Below are experts of layer 7 (counted from 0) of a mixture-of-experts language model. Rows are named router (the router's row for the expert), down (a neuron's output weights, with its number) and show model dimensions 384-447. Each number is 128 + 32 x the weight over its row's rms, rounded and kept within 0 to 255. Numbers have three digits each.
Before each expert's rows: "raises" lists some tokens whose logits its average output raises strongly, later layers aside. This comes from a sample of Wikipedia text that the model never trained on.

# expert 15
raises: " and", " the", " a", " as", " or", " first"
router:153145120120127131151111109144126142094121171126161114088110144127115155096130128104093168074173117118063087086082123101153135097118107143089093067138189083139094146120159123179114151128139165
down0:156168155119119170196132094091133136099156096093118174147078068179164130113159135158167156137130095128161127184184074123130137175075153102134118097146116107194160108091150151080141096133137156
down1:126059096086140124087134111103091127121175130081144138149140075145142142115147152161110120123152102208085096105164073099129074176115151169089079124201101142168135074129105146109131115086082158
down2:129148159116145152187195118160126115106162162158080144105155119149098168124119076118136186132122137093100100134174127133120136183152098110139171089077093132130130142156155143196081138137112170
down3:172116153140138144096140151156112131088145130121112144136119102144135085151132135126138106081138102149090105082119132059101181093168139170106151148139139090107130048171097212158113072149110136
down4:160120169129139140210164181114078118178110129106123159137124115121122113110145143082143130088036111092138100115155162134156097092155101082076176107132135138135074163160131116053082164116118164
down5:088157130138112157101052093076114138130104159150141070173106158020135100149096148153102150165095163143134130100099166124132110094116153118155171082108135103147124151132141074123103142139109095
down6:143109066118064163153114154087140119160148170122124095170151158141163113105107090112141102149136140142114135087148144098122105054113138127148142162084081085121136151076141145182133092134164160
down7:097113094143142130135120100057108155088105102115112080093091088091103048124170108130169125120015106083142083144165085139213095088139093120119119130147108159105155197157088125103145169114153170
down8:156101124114123096118154140187160148107082175078094180151127101153145069079147077153155146127141143208085151077157108102146064133097177130145147125090106062140127104137148101158116135134144077
down9:108035140068098099093138167063118144165162086119140114154138091160099122146106090148147149089132085151120105182127141122174125149147112118094113119109133115138160151143160092139118122103168167
down10:133135128171095128104188120146077149112151139074087124117191101109142133112040087098143164158176141137138075176094114182102172156133138123191101082081094113130100076131139146130098112149189043
down11:194166158135095143172132112114168148179123129101089155108164138090156103142131131150183113158088179093117122089148168113108140178112113122103100135139109120134121142089094143119194080169063110
down12:103138125107173109088117148127163157121116104184121143137092114051090161093163132163163093151051166160140096118102127071141125171082094169150078144092155151181123136128130142125160124073058150
down13:077124131147066141125114055045118129092125151117136138167145129135126152157095168158070165197210113211157137180139123118113132145119137149120147162072098150126145090142177114109110163131128066
down14:109065134110095138166154120139127103117127155161125133108115123138130131090140147104094145135058133117163091144178128188104106106164049089128142206117105110153146143080167121105133046148090122
down15:149145125115100092139111122155138140138118196126133096121107108117157159145083160100170149126118130061146125133122140079132085120111124149135115118069067145122114117123144153126115139161118118
down16:157131128091185153148089127041094147137126129153093141116140121163123148122123125135122149159111127166158188129116144137122103116085123092162127153132142139140172084139122099133070120093119127
down17:104137135199132160111115090165132088150122089070133149143180156118121089152167150149140137135111130152126146077146148065132138140120080132120152158211141061106069139182063069142134096095109144
down18:103152082150183151135102202101132039126132078138129140139124130127102124096107158149156143091072112112158143080162092096150140124149104173142134086136140142169120172132149127152132107189199187
down19:095111139103128108083156150147159153159147125153158086069101182137117134102078166091148112139139105090143080082126133045116128104132139175155154103115173165075144125123101116225153112147146094
down20:189112113088094139090175102165152143108189169093143063132091138094137116143149126184127136089138151151135114092146139118146165107118069104176119153119082164142132103129148150157181137122109127
down21:123156101100119092109064155093168074113084116154113129131087159065065104135110085093117084131116167127153119135140184121066112093136167120143109098105124175141144089133140169117117131095050137
down22:153105050103118165062152063094156148100091131089139051133156126170143112132077125135177168143164180106153179106131074112154154159108075161099144163123140108186088091117124135114190103128101146
down23:153109126121132122159137148092166157184120176140126217075099165051150097167115146135167089076185133119155155102130129152122195113137135088088126181145065086103157123140149153142122115045149151
down24:097098175161072154131131161126107111126144150074163107103070085135097163083170170120160136102167107131144158171142166184099060114089132154134117113125093131140110123126148070105103075142120136
down25:175124123136153124165129128148097099169158145085141202112098186139131141143111104081120162126140147104098123119186136075165103143098110140096140133159088126156084095111101156124155170174124103
down26:145166140041178126150160154119146114136169192106135155131135127097160128132166109145084123176110173168111127084074122124128117116071088122063099110106133117186122124071124072157096084086110109
down27:179161080150176148168072159179165087110135101166126186168165116196093155188060170115140111100116122160202156098124139141171132166130142116142145147079150171142127154096129105095085133125155166
down28:112091161074177118127139121164181126095133134084075086153143197150165155122099174166161138139109168088123119140140099163096170129117117129095097122151105133073172117165118119098134149081119183
down29:096135119085088135109090139126120118118098068093104156159086153128154160076123144190061223200097135153067149154106089116171100112088167167164138165146127149126167110157133142118143145145107108
down30:138120085181126158152159151148120173137106094085084107151127194141141158115083163092148104113162154124154113187128095131101124167173152134089167069153064143169099125093140040111067087073080097
down31:174093098110159052170137115184127160135127098128196135163140133166079134174136095140143147131198087123048127182133139150165150143135206116082147150121109151104152125144139103092101115121119125
down32:123135170136118195157071188117117136096118114144177133145067200154118142053112165093120091114121162145100124066143122158136142115099155120180134141140101136097136108136138116089149100128142132
down33:130132114147157108099163098088155113143167150106126175080093117160081187133122115133128096110156103119185080162149189149176152182138093184119167095147152092135208139071138070149151161082177171
down34:125133108129138186129144114186104154047080138142139100146168108138142138098144102120167221187155083181146158166168170142093097146141126144157079095159105210108083139147105132084117152112115148
down35:098141126125122171110160096145080105116152126080169156140107102104169153139079094070102159137150114147100108060164128176150193167145137127104102082133167103165101112093092171129126139163154168
down36:107120156087094134120123078104123169211123111126139144198139110069157136076146163139139112111076055110084159120076153110168114124101113121119151121132135157116124093196104143123103150184144121
down37:123128152094130159107136109123056148147100164072121093126130149060130148106190129114135161116151147125191166087153154101143101166105177117151124134097150137143154125124122119062161130150097129
down38:175118103110138135106135143157135133121133157136163159151131120094057112164135151168146220126076087095105138100150159078212059157111157107114120099159081183174079120123107133158167169129114120
down39:068100185129107161157149107143109078118198139117122146147169107072132125147129107103099114111170112132123127164135141128089077065106062136151148103091185141108130123173098124110103140103141179
down40:098211136060083108104132056130169078132214110138138145144105099157145119099115133054148182095130142118130172153140143105022190163121159115127142115136120162149112098117120084124125096142178143
down41:113119168108141112091170121110104160148137097174137119099123119123131058173101157149138084128171102131129137103133078118132071159067172144128105092111174147137152136039140199113160140137166176
down42:123138111157228133128111119043171131100124125068107117107102064123074142139154191142097153117117127079181077094085104135172048124067115172185132070103128148121142117118136099069150158102152108
down43:174133163141129164106165119157109151085117074189121161087123141131181111140138147134104192064072222134091149121077090093135183098063159110085107121139131067151156095165088144151131141144080112
down44:171130099119166142136134117104123136108111137056085158189114114105126149114143113131097133149189117111107178079110055153119066093125169170170107145107070126121109063139081173100113149116140121
down45:136112141147123122157141142131171190123172136179159144149137057125126148125125092152158155165149135083110070119132097161124000099166169134089080107146106161178127132165154142106143152129107153
down46:154115151153125147148155115194200136105145171084115117124128143104127110150098076152153069136122104115107136104108111139111116139141130119108032144157164148085126107139081128140104160142144148
down47:097138151175046097092073108116082101128163150109095062183154125086134141100115103140133135070174153137121064166118120101122105098076148167147117099138101113128106134097173108124110080150071109
down48:141139090068109112143158141125134161127131149169125117124136130157085118129123086161117105122081142121098097219120057127125130179023157218077115170135173099117108152102128156147103061125120118
down49:175098139090174095110117198102094173113083140150160102042124121124091098099156136105141041190183134138178159223065226177154216144143147179189105114057138065144151147149135129083140121124061136
down50:132099089146098078152173076146074145127152085170000181079186122127063157156123142091134129174158099140140122148055187109111099118113117103086135079129128148234146114105122218074149046068093167
down51:129121117162186089157120147114158183189115164135140160117108139151160166108086129074072070088157104130188092142092165118158130124183179065139122147128136136119105193147152079172150119141111120
down52:113162136150146181132096116070100141157123108104098059071127197163109112103179142087210135111154169136109100203173121138195146164091125155076121139128121113087169117183135139130145086151119110
down53:145177116161114146138105075175060157078127072174204110203127106123122127143144133159154152108145179068134116133129112148142127137127098111123130137133126175116062150092149114090177115112162102
down54:114139042141105116159067134179142172118144110087143099100120190173088154174125121085169105155149148155134164157079133122120143100090151163135164121095114134164128144143073188148185103044136149
down55:125086142102192161145153122129147111130109161144123068110150119223120160120125024118190159130142079114112197128121126143129122129110138126113171093075092151156151208112096114121144132141123124
down56:118142140091104149143074163136139109129144172174124145121108146154116116129137118129119106110156137135082115162056109059070120104124075063150104101154086110143135115152091181178132122144190145
down57:171073105104083152119100108079128132134123122121118129128156110094154198096114143144171094111122138153132113073090207124179146134179209118133088085120134135181117116174122164085112090114054091
down58:154108187136229123126077146135116148122142124134122159117087104137092156152154153125175119128136116136136117106129057165130183113125147121132087158170125164137102109158144132084090152136178090
down59:124136192083128078155176095112161093084093172099137083165078163143079126085124090150189111101082115115075109120124142098165140126115099115133138125172122120126144156086121109111047102127039081
down60:089102064096175139150141120056100128143090140129153152126086130153123115132078097107166145072109136086171075116138093086168178119102110135168109134169140119128180067112176096156094102115148080
down61:147132135115097142112149103123142117074156147112176135168067082103112118125158100076159131203125084171105100115043150114131125148124148105122082135143105063110127121128140131124116122113156138
down62:140148140109177087180121129097075162083095142093146114106177058099176117155143129193102147127132133136152112177180159113090145153132098131122100100122142142111083102150159126117124150054117149
down63:169081124145143138088123145136102117092141108176103127169090100107117146133190117100111113133072138153181097152151131157121142137146145155135130109176140184145146093146124068135111151085133135
down64:161125122171163165057087120104181142166132155099152124163183168042097102118068145150129136102168105095166106126132158112174150078100122109120108147169158080181123129133124184155111121162128146
down65:091140112137178092114148147039096094124152130116104139094109139054119100131115081143177081206156130140170042146034073112094124113139090129156137134141160129121079099174149078109166109138143169
down66:109133150085172138169103162089145125109109113181081136174163133172100100119132165130191140153133108168179124143118135149156062147165137067108154158050122202134161114195120094154144129117098105

# expert 35
raises: "\n", "\n ", " in", " \"", "p", "2"
router:147175081092114129120099145122079142156123169146124088165089161074098136154138078121084099078127109176074110094090174126180127134099155159074044181144114114166169123136146157109114176113152119
down0:133125110117082106090168111105102129111124133195112174099176158105097125140126119110063125143144133147168084177118141172137127104092176154179118129172197129030142103173118121118094141164104092
down1:099119190056127126128061138142115142111128148171154100124164104174120115092080116139146105146123130147098145129157118107137175106134119164098133095148093149119127141163150090121074168152191156
down2:111104109096147122199117094121113160081127185151135138105153132156063105103160103186138150110136110136178098126166111170107146156105119154126134145081168128114175093146189131131135089118142112
down3:140103187147144117165115114105179117097105102163147205120090100155088084105152168174123099120092096086115161102075150075167168135115117092085166087120192155168175149130209119103097187122145180
down4:104101124119102145086147174084141144125148145161090145110102081097143108219200180110101124122105113159174193150128145162147132137170092108154130148094126144115118163126172144086133107182145105
down5:144137121127133115132163149119110115085156116085097135092121091134168173122132197132154108138078093130108119141072136134090171130090119139073140142119101149166096106060090083142188110140162130
down6:158140119078114114137152094152133168153190147128166099086151157105180114104093115163097096087182098139169118108116106116135096098065110097138136153069151075136079153081097140127064107147132139
down7:130171189077114094085156084134106156150121100090125095140101156086160088114127104117149140173027134092132070157154157105138077106120102129059116132116097142084135052125196136104082114107106156
down8:135099112109087161082129101121145146110176149134149100115181164107086155144089150162142118127185113151142130161132144122101152083124139103106060149168225185142148151171100131151152088212116210
down9:162066102079123147142144118184136175113090091119094103135134115155150182098147117219085120106132193135120121130138163169114105137132112126146123164153134114129124171126159210161135147168095119
down10:106119112145089105156130135113187153124061088117110121128108127114174141134171111119142163129117092112147143115163084150072111081122142107183128157158111041187149149113160159148121135182084138
down11:207126137069108051151103081128136108129137158096129151119132108109163110174140124151213124150166136176076099104113080127123136124121147111148111194134091072138166110144134141126177141167130090
down12:159151117108209129189128089163144110151110145105154135143089084214154182096163124155091204084140144100104104098122099175160128104081161183136150096155119127075161163163144106116162108154096100
down13:117063160161097202158173094171134063113156117138144126142160142050098180118147110111182087139091141079131108179153118160121172135132074161084135106112155106170138078110100126168076117179191126
down14:115104070158177122161159106089125162115071195069126147104080160131100180111154153147085150077154132147113129146100141144133101124157132212143143169057193148074096136099075130165149161113108183
down15:111086132116137178156074103090180116130132133141128074136120115152171094172117192096124123150122106147102066060191125102114116136090129199114156137176123165099087170183154149124135138159117138
down16:108153082199085124141202101130144130108118120126137143173132155154159102152144143062166071152087114188163092068100170108155090087146091113106164113156098161130166109124185083164106154117094140
down17:138082169125105226158132045093134084210162157143182157161097166130199140095164122155099138113152114143119177117187151140124156146138145166108077118115106111106127126149109102106151088122098128
down18:128118131122144204111109160148074114163097139088115099124098120116121117129097112189173128133157125129125178095089090100152166136153139132118149044108121102106130133089132180103176105110162074
down19:070107160088144107146154069084173136151113177126160179126115122090126141188117137167146071119098149146090104134098117112109068146136157109118110144100171169089135085164164139155162096070154113
down20:120085086154112140094132131120166118114147067104128155147121141140109192102131171125221127154164077070083196139129091173145163059091185132097131122124175085211139163122112142145158216095096138
down21:115180155091102125160100128136127168115117116160164053098090122181131086143116192151164113160091113095194195090118206082054173098096117124155111153083160183048147165109096118073179071081156166
down22:138114132166154112141120095146090165141110115156124156128155154095092070131098156178081127174171130070139135170121148180097152093097117103147131194151086101133087147098127170123133108133111068
down23:139125119113134102138090099102137113170116164156086112122145132205099070122113098087152163074170178147109135093175136150149133172157066135112148114114114148083226126071195200075214165090117137
down24:134163150130153135141076084128184091190124089145113109189136078063125122082137109151172174146146093126135116120118089117116196114176037174120111128106101108117153054124146103092169181152153156
down25:083112084151106153157170158125102101134140129207153132087151153094143154122135146091098096165124179094134084137147101146103152165047153129114128136141126118093170088148095066134151154113130138
down26:131210184107070123105118103109086142161083208175142144087201191111153120170163087189134117119105125115127138104087126118121154112155096155127126101160151137105150103171164159132128116104095135
down27:177127151119109164128197135129145198127129172133124134107121113169139148171126133090140085136154137136115138097135106125141111132171192120147124156082149122177108142136166090179120096189159111
down28:102119178167108116129123085153173136115150169120122091149144107151137093150114154120137141130188080109151144148113141103166153178164141133143193220130106135117149113071112147133131104140138074
down29:092151194173135136195134073142139135123133095120166112125070113090120118082118109083150168168116061127140154153118116170136108138120099138119126099134138095130136098139131091115090083144125061
down30:107120129122097144104112123143152095123154090102081132186157147118085098135151149128133149155126123127120116132161092127135130138141131144151078133140137127145089113166184111098187168141089162
down31:112177204164144127157119121130153120151128119106136128130155102147137170108129103135141148104131175136181081207096112141125115155151076106192131181134164119081072132165088195146129112133162161
down32:112143143126115105111175102128057196139099164112129148115111147037165140173107126118144117096107177101072162089110123143174114143099162106124157105128117163083074142143120130122169096127186126
down33:137092142144169080113147164138122140160130156097142081135101115190158185112125124157118131177101218145073178138157042166107110142116119163142088157149099149186162146131074149065092097162140155
down34:112097133121092100138139131145132089163150156184166078166129096164142179160118124115118138078139123092145115044131124146117095140149241111083157144140127093168138100105154095164088080110154134
down35:040140082092114168124121139097147124125172157189144142125116122128116083161130140156117130131095142115163073065142136105099108162133126131090173157126139104122132115153118083141146156140153145
down36:146103095105157116087111097117146043137100153110132124135113156153059144102199103144090107151142189141125097191118075105142156092126095134116098105143078161072143071178131061119170194107179140
down37:118079183112167106124151115105134084089122149125132160131118097204111163114069156115161109080022193131073198065079124165145156104127153131107157168110125171218090115132131104109141171089133133
down38:167112190137129151110050112106163110078175154107126186163159159166169041075150098149123138093131091192074100156128144125180142100174202124152152095141138100179082204113159070160156110124141153
down39:132124058111172137112082082143078181117161168198147147086109108154226115139127131112107173107101132101131164122119144215145170156090124105092187188150126094172112098146101149114128111138084124
down40:126132091207117093117115097177132156116111145154141141166167140110119139122141117108159140142187115116120072099178087103109138126132147100139132148098103117123177121074124119123126157127132102
down41:115157135153152082052094123129142130098110196126113154103116141159069167157118137139122131149123095127131175089133118179111139097111138118077093160130116093126121129097135142107116160136071110
down42:058148155136143185102106137116124108149058120140151134103149160097109149112114102140168087123132165148144097122146127129135146162076123147134106152135148134139097115060146116097121120102130089
down43:174163103055159091118162018156125131078103132107126113117147180146179108127145157148157117139160184095158071115093175149169123123123125150144163170083115187194072158125136145152160097158162106
down44:128103158089094107105112085160125105183153113108169154129163104152167144112122111116109089136179063183124127146090164163147142178107136165135151082083119105106086162048173143161102126121117136
down45:098137135088093086175141125167147161101165120125122161158148114092078131112129113137092118094170107128095159096137158077121113128105148104065142104189137177160146101144113191140149090154068105
down46:101141089153083094100123099103126162129085132117140181127142121181082100120126107041128101120110114098038131124143120153129173122144093098151184127147168091127127186165123164181142172115137151
down47:104071105080089155123100192099106123135117148086072097120125193122111081121129076106114118140116086140123110135104196192143105111141112168120144181134097152048148122117129144135145142092156183
down48:115113126116112124100188099151164115150120108094114126139136131157173145123132154143151121175153121171152175134115123147130159166053096023107094112128106111129057120160104149156107156151151126
down49:109135101027143133147117123119178149149064158112158094099063082198127132116109123169111111121169124103131123126086125155106144116109122162186074073137094092163158159128137103147165056097119110
down50:163082087180107151084134148165165108125108128174065031152136141069113137125075158140130039090113108108110114121153134126095073113118052114168165165111105142130112145170123172144136149051108152
down51:162142112100144097170182086202122104148096110138130154113155116135106063163109181095117157182087180115136125139128157121148143153124086055108190151162082157246108155135158120126124098135170088
down52:190107151141118131118135121108174102080120164174163133122133103194131097113113117104152117123106180111104199137103113113131124114115180112083165071129147195136124135135131123101116131118116120
down53:115138117091158185078101126157100072149145105150127100165155154068172133161145135104144095060157080122163219119132141168134055162153133168103077063119126144119122145077128121152106186156122118
down54:207076113119139123166148076121053148081171111143077119185156185166152096134154061108147145104116144103164138117045175169142073117083127084138114112137144077064167130104065117110129086086141117
down55:116143146102154139111175116086120118148154137102101133048155109077106096111104104155164090168109131100116114157071103121104167142126095127141108157172153112129110146118142049159113124115119162
down56:114096061078180154171082132128151083137033155141131160114160174124092159124157097166060161156076107114155146095140087153157122098143158136157131083079125118069114077099164114185084122122088167
down57:120093144157155103153145105083133088100126109143099244109166140115065110128200136115150161073106062155120071163203122157122142134120107089132135111075172158096122146135121133169162134108092135
down58:150128110125123157115138090141183104059089118110106132098194088190084168163141165175144158156099135140111083110101189091106092137111116183124102095108114104161101166138088201098075136114135103
down59:162051095158087140122110188097149136213168184144126143070101089127126109097181062166138102116121108177054120131167143189118197088194125133098214092118119121172149132109137186149109133068119134
down60:114188162141135097137105114115068122140121123142069112107178125108099119080174114176130147144154198183141167111128139125101112131191086105099128138099122136075073156132127197073073096153169116
down61:155163167176115055140092137130069137171143087132114169148149073154087174180112170069187093127000174094132089147135104136181122123142085154116100099114085114140115154101081122126115146162164104
down62:119201116126094121081119129158106136138149134166128080102083181104128129146123124136160126053102129064172110104105151156116071137104133118150093105161143153172134117158090130128098128118094149
down63:168155197102114123078157053135126123092162117127164124087169131094108100151105182112142164094117150122104090099137142086168138093153126140153039134142068117131064077105074151087148138137120194
down64:129182158151144108139108144096063161143108086085167141101120119105168126203174113205122116149196097059081165128204190147107078098167127143182099121092082156130137114104099111153141138130149081
down65:148151085124103142159093117194169129079067151167060155153110186130099123136077150176139137156144108119127038104094141137150108119168138112154115141121148141154078192084182050190127159087130164
down66:143126155130188060126130112177185050074059064169134116110161100087155147088173077113082074190127149103119067097135145126122146103065164113118148102116162128121080141127116130103125112161154123

# expert 26
raises: "\n", " The", " In", " \"", " It", " They"
router:129174113120139117130126128104063161112111148144158104121136151086145104165121102112140105144179110075129142072138099132114112100131107163108136121118161150099113088101111133179086163136160080
down0:054093157155111127144153141133145139156092108110149140113104112172135090164187108144129108123158130113133143142112125106080078158110172094129119116198155104087155183139149115132090112150135132
down1:100171173133134088102116142126140102124179151102082109189079111126145100082140099070089141106171150160143127107121120057194160121184111169146160106070079114149141157157136129129143099171136111
down2:073090037154141106115107131103139126168107102156159069106152128109091122129052125101102125198073147123059138142152119131122112142163126100122155123143115149148171090158112154127139089154154138
down3:102138131160181201136114204094076166156120115195157122123187153090130144139106160158170078137160127149176138108143123146166147100114146147115206097097085155112120158091145118126144098093142110
down4:163066110128168093122103151082186142094132174080104156172113131069141102128130150172085083128159124128140122159170157103145123121125145175132106153134128082100158132126097081116160096132107175
down5:102107129123145188109116087071147134123107151198169120129121146137150088090136131183137151107131067122151120091123141177152125128159110091124157079157119135177148192180106168132114078105114089
down6:094156112125121117139141113126160142138045069123182130107094191136143114180110100118194143103147109117206147132142107149132104108079172102128136135144115129119107112069136135137113128114135114
down7:104126117115123163091146133117088100189113167114044078109203174069133132163101177109121129121081078188118101161083094098190122104196120151159101080123120154159141200118127091110207117159114138
down8:123116174170093185136104160108147150153137096099111152082121138081128141087136131184182091107182164129183119129090125123105149116121152086084103205140120121145156126093183123177131089110117123
down9:107128155169097159095176129121063077147123118150132198134112025143149141151101130113100045126104193141092046205149118082109106120125112072156087142143129183154124103143150144114098141112141127
down10:111128159137144058112169155113082133067165069097115127175112127105164135162175130147150154146098094123113140088126085125098176167190097175145109084161154137098096122111129118100118141163159139
down11:093193097093146137168150051098213134118169124126112152112151149149166087176132165137125130154114151147111059170188126143087146045123074087184105151084097134179120167166029071163118160146172156
down12:156205128079173117151145161097119113114179125199067113142159106152132117112169095167119167095117141114180171140170109164123101154145082065162152139104141104156139169145126155137102166124133165
down13:158134130129092125165083076098116106162184147216118118102139119083139119119111121167186164137142076133195082118132158101069100147099112098159112130091116133112019086132092104145121154144130138
down14:139085141123113180132106145070174093132145133124144101113146082138078104202132112068111108167131116146075087176143098146089128134093103150141138163125090142066181157176079142091147095185195050
down15:128135062100136118153169120147130148169127124165116193130105112127150150124161122148144241104153159132176136100120124071110177141062127116126123133040150182147104105170074202164093112134081118
down16:122123152197167099142104129132103109099132112094177111123066154107199142125120081140077089094124142105135176140120176154158093163124181152179094109186132163108155162157122114100130131126112137
down17:100160189040079166104112117150168123139172109117165066152125140169185107100169131147101124167167087145069104105123090140107064130116081113159101155179086147109127134165111104143134117165158079
down18:126157104135154128134054122129119139156191130111185122140116118115159155164140106155126128154142140124121110147148138096078154145148150142053078172106075072107111129106138123158180098122120123
down19:102133166042116086110155140117101135137135072063123103113160118117171145104140189133072096115142111109127146113129125169128185154117166148107120077086126160121085202171088174151077123131174167
down20:110125088102154086092069133081137161162187108135147120105136062046152115132139176118110109135082141122121126147174096138131083090107202167187104178150128129126159171142160117131084142082156157
down21:145169155072164065117151115133172121115068137166094088152062142081155120159112134138168118121075138121141153116135142198140158124137165129152150149154118118158096125126111141137101135135107179
down22:120045145102135193172142162163094156163127113084170189139168150109166187083107188081122125112098161110123165163115232111181133045136136091135135108129129138110141116141169090110064128122141141
down23:131042138124129116087131136120176118146119136117163160117143131143165152122134148133099191133159156098104149129148083084137112148172094096100133097085109170154170104136143136146115139209109132
down24:151178118112139162130144150095140153149115092174114118086138119127089176110126195131092151131137138127179150146097172126113092119119155137120195135131150124110132153112104155107153107119120084
down25:156175156126198131183085158124126138142185109083124152138093140114098129158205156150161129141218077153098105154140114110138118055116149148142161089075077120132110101159127122095134097140104144
down26:129167135116092120157160173127190153109140180121151079107116139146093073168138151109116164144140170199116109066094125072136120160147107106091106121131140095133114103113078097120136144163128168
down27:144066092107119110112139141176135146096123059153096118148127143166137127092156131157153160187165083113097061093090125152120143114130115170119130147152136109182163127111106138092155102108122189
down28:170150135116121086074133074206111058188156123149177190172170112145104098112109165075134086098113109115094175161089126124153145167138164162151131178127140085107028149165160169190165087124125098
down29:095103124094084135100119122130113090140159087166166110163140118119127101122194167157138181121149108118076127088157146102112168132136114077132156066158114096110170108111083131164154120128134165
down30:095112066125170101132126180098162144114147119158099131161189078121119153098143085099094124102167115129125140147151092147130135135118146111167129108121079145107148147130143167062134111078131144
down31:081161124141118191157167118152120108125138140110167159137108070130203140156121141166118107126108176144109133078143083109151102143132128150125127052075181141133162148113152113155170119126094138
down32:126090134121099129169160097129145136101164108128102139107133131120170115137165135077094142102089080094121173130077153088139135133119122075117164125147158186132146161157129098115096060142078133
down33:135145124146229149060127090133132087091111151155093196132154128118125134159111176105084068188078112027147156117110123162158120111148080125154103170143141171177151138118065120109145134113145170
down34:141162176113160097075065156126092134158154101087121158083112187158131117089183155151103085161124092126137120133125093122055097150205137198106121138106148095097154098163131091124073092100121118
down35:075206103168097132114139098137151117131100128167100142100186146122124107116131163184096161095138161135084120164151116150116153141125079103131063092097128196117138099132094093148124174097148191
down36:095079131153127138111097101128145086096136054166164134114145082124156082138080151153120098147106177090066092079128152162077060115105097131105135137167107046143132162132096134075195146160097104
down37:108139140088175143119166042140135130166107169100102120073138178189111030084089155155110155156124177141127171144110088133142097061126115135121129105161144162163113123103080156163072145072111069
down38:123095176086108141114131160101189163174136152072187083139117154130137114145116134095113115142140112114210120076142154203195072096123139156194125138129125123112106177138106087104147112129133067
down39:074147126079127124084118166134110164207074177114084176168125138105152129138105116119105129124171125116206133162160162094118125110176158124089150132149130118154115107159103087132155131181126163
down40:105121190135104116165104106115206156102116115129152147139115087043108203131160045133140172115126099147082157125140119115158128083174070130134137152167102192150171128173141095175144130129120182
down41:130125087109100096117188120121087139076100124150072084113120123089101154113142175188071161088097123115104143109136108114098119127119120163144116125132116121152046122129113182125168160032114170
down42:174102095170132164150107116121165105100166083127120158098142145115080130097161082079155130112117160130038161141197150117067137125083116080154115096097132090144126117150154111042165098156072078
down43:104160117116189133104176167123148173124204096080147162094088098116094128061137140120137084125108143128091162101094143120117103149091122080119127143113129132102121110121169057111160117072147153
down44:135163145055094103154093154086123095161102122069134166093082143148117110104159154134124190145152087057145111157146107166144098158052102167099127182220170115173109109145145167137136147113124125
down45:120085120176082155146091095175168114139079156129147149126092134142075154131150147129112159154158156123075058118121177153089127075121183083127124165103097144101133117110105123136119105160146086
down46:211089145102170152130144097150178139096175073187122088090108176161106103178162142113104088125133130129103136117115161132133140116130138077127102157126187132129075101130141075133143169112163111
down47:126136132147128107124100115120113122132117189065136077206152106165086092142146117110176155169143110148195205093180120109118140101125128131189137166240097163134157175147090097113112126164147070
down48:147141122131135118103125169080176211144111106092120119168109071086121150160058152121100156106166185143180108135124129164109145142135161147144098154144135104151115171131141158083123132129096154
down49:145090078174141092105106175166140106121189095122139132080106092156117157075170082186131147191167141119149129089124178146109135141064123189104116158106162115159174102087132117126089120177114198
down50:141150109111088160124072132104153172091107173121130140154147157201112082075170145116139154142046159141087076147169149099125107127143113121142102120199166104169070135093069165047149155133120095
down51:142140097164140174055194138090122214154083164116097101147094163170158133156168135166133144134092156092156132135200189113099120104076160138097111143140153193148151156164098090098088104126077205
down52:097108114164130120168157103072102155072134143144108125178188126111132090132101130051091137122092193103122111146033147067151080113171156137049120137097122143103124137073147149118087116139162142
down53:141111126149077099141171133143063098123119152119084120157169118094094099083132049159131138143177124156111151066100146187168143167163074149145173110116157082173152172114150146137184179149131139
down54:178066140134097114180134140108118115142124103105106128153115150102147080086149045114163137110107136098107105107069162064120115069116167083132171137102156074129120078144120140164145051163145194
down55:096137187084115101126130168054139150108158130114108121098131094131144120129102144105097116145045142136088136163133097112175067143127097193137126079169163151154052095181098153134135112131121074
down56:124143139205166099160114146115139092097120164140134179120103149131164096088099098122120055122098060114118127109089154131120153133142075141065169072096120102150165135130133191108091164151147194
down57:109152149179159129154156162170072147152098108148115137088101123128133098178152070123095084093120108136151106137100141150092129154101158140071119097171083090147103157141178159150131105082160161
down58:122072065076155116124189140198071080119130108105097133125134172156146132101153107178161066154144124179154103109140173144122136133152136166077101115091104142104120111129138172147111158117093166
down59:079149128164128144133128132150125061144092122124115153152156141162096154076131082170138107162080090087097131205127095171093090124088137065063107153145103131099114102156153154128121142088121148
down60:129082084133155091114101119151212192046110155144123163169129149163151126142113147197100158165139122139140130114107119113152093154093097103113060149112138139086108122088100114144132108142168146
down61:113180083165120181123070100120135154125085174119144139130070078124155202178129150115131115116077198145134038132107056107102086159088089143137074086144173140129146122126140084127177134181114123
down62:085120156142157080125085139110135128138116096124113043170181172146129058103099073102186129128167142173096134113197159102112090111172173145141093100101223136108088160197114145068153136115139136
down63:117166154144165115103109091103125171147058153110083145178124139101128144153158162128125111067162132116107104177123148095158151131105103156104113120141129141121102140093135077098174090156092157
down64:129115169073143082124133144109146119113120085116090065131074112050128143166111222129126164167137102176109147105058141162120178153156156152141171145136143108151131180072162171096133092088180152
down65:110092210125150120129078147077135112099153072124134162172114115139097136111172156115110137152136130163217103088200093100128099056076064102107137081130135136102138122142182111167104173172087099
down66:168165088147139202090213086103120133109084126121102148199079181131121169130118150153155146122177145046133126182121144105092099126126108143153189116137059153173156137154143112068094175129140117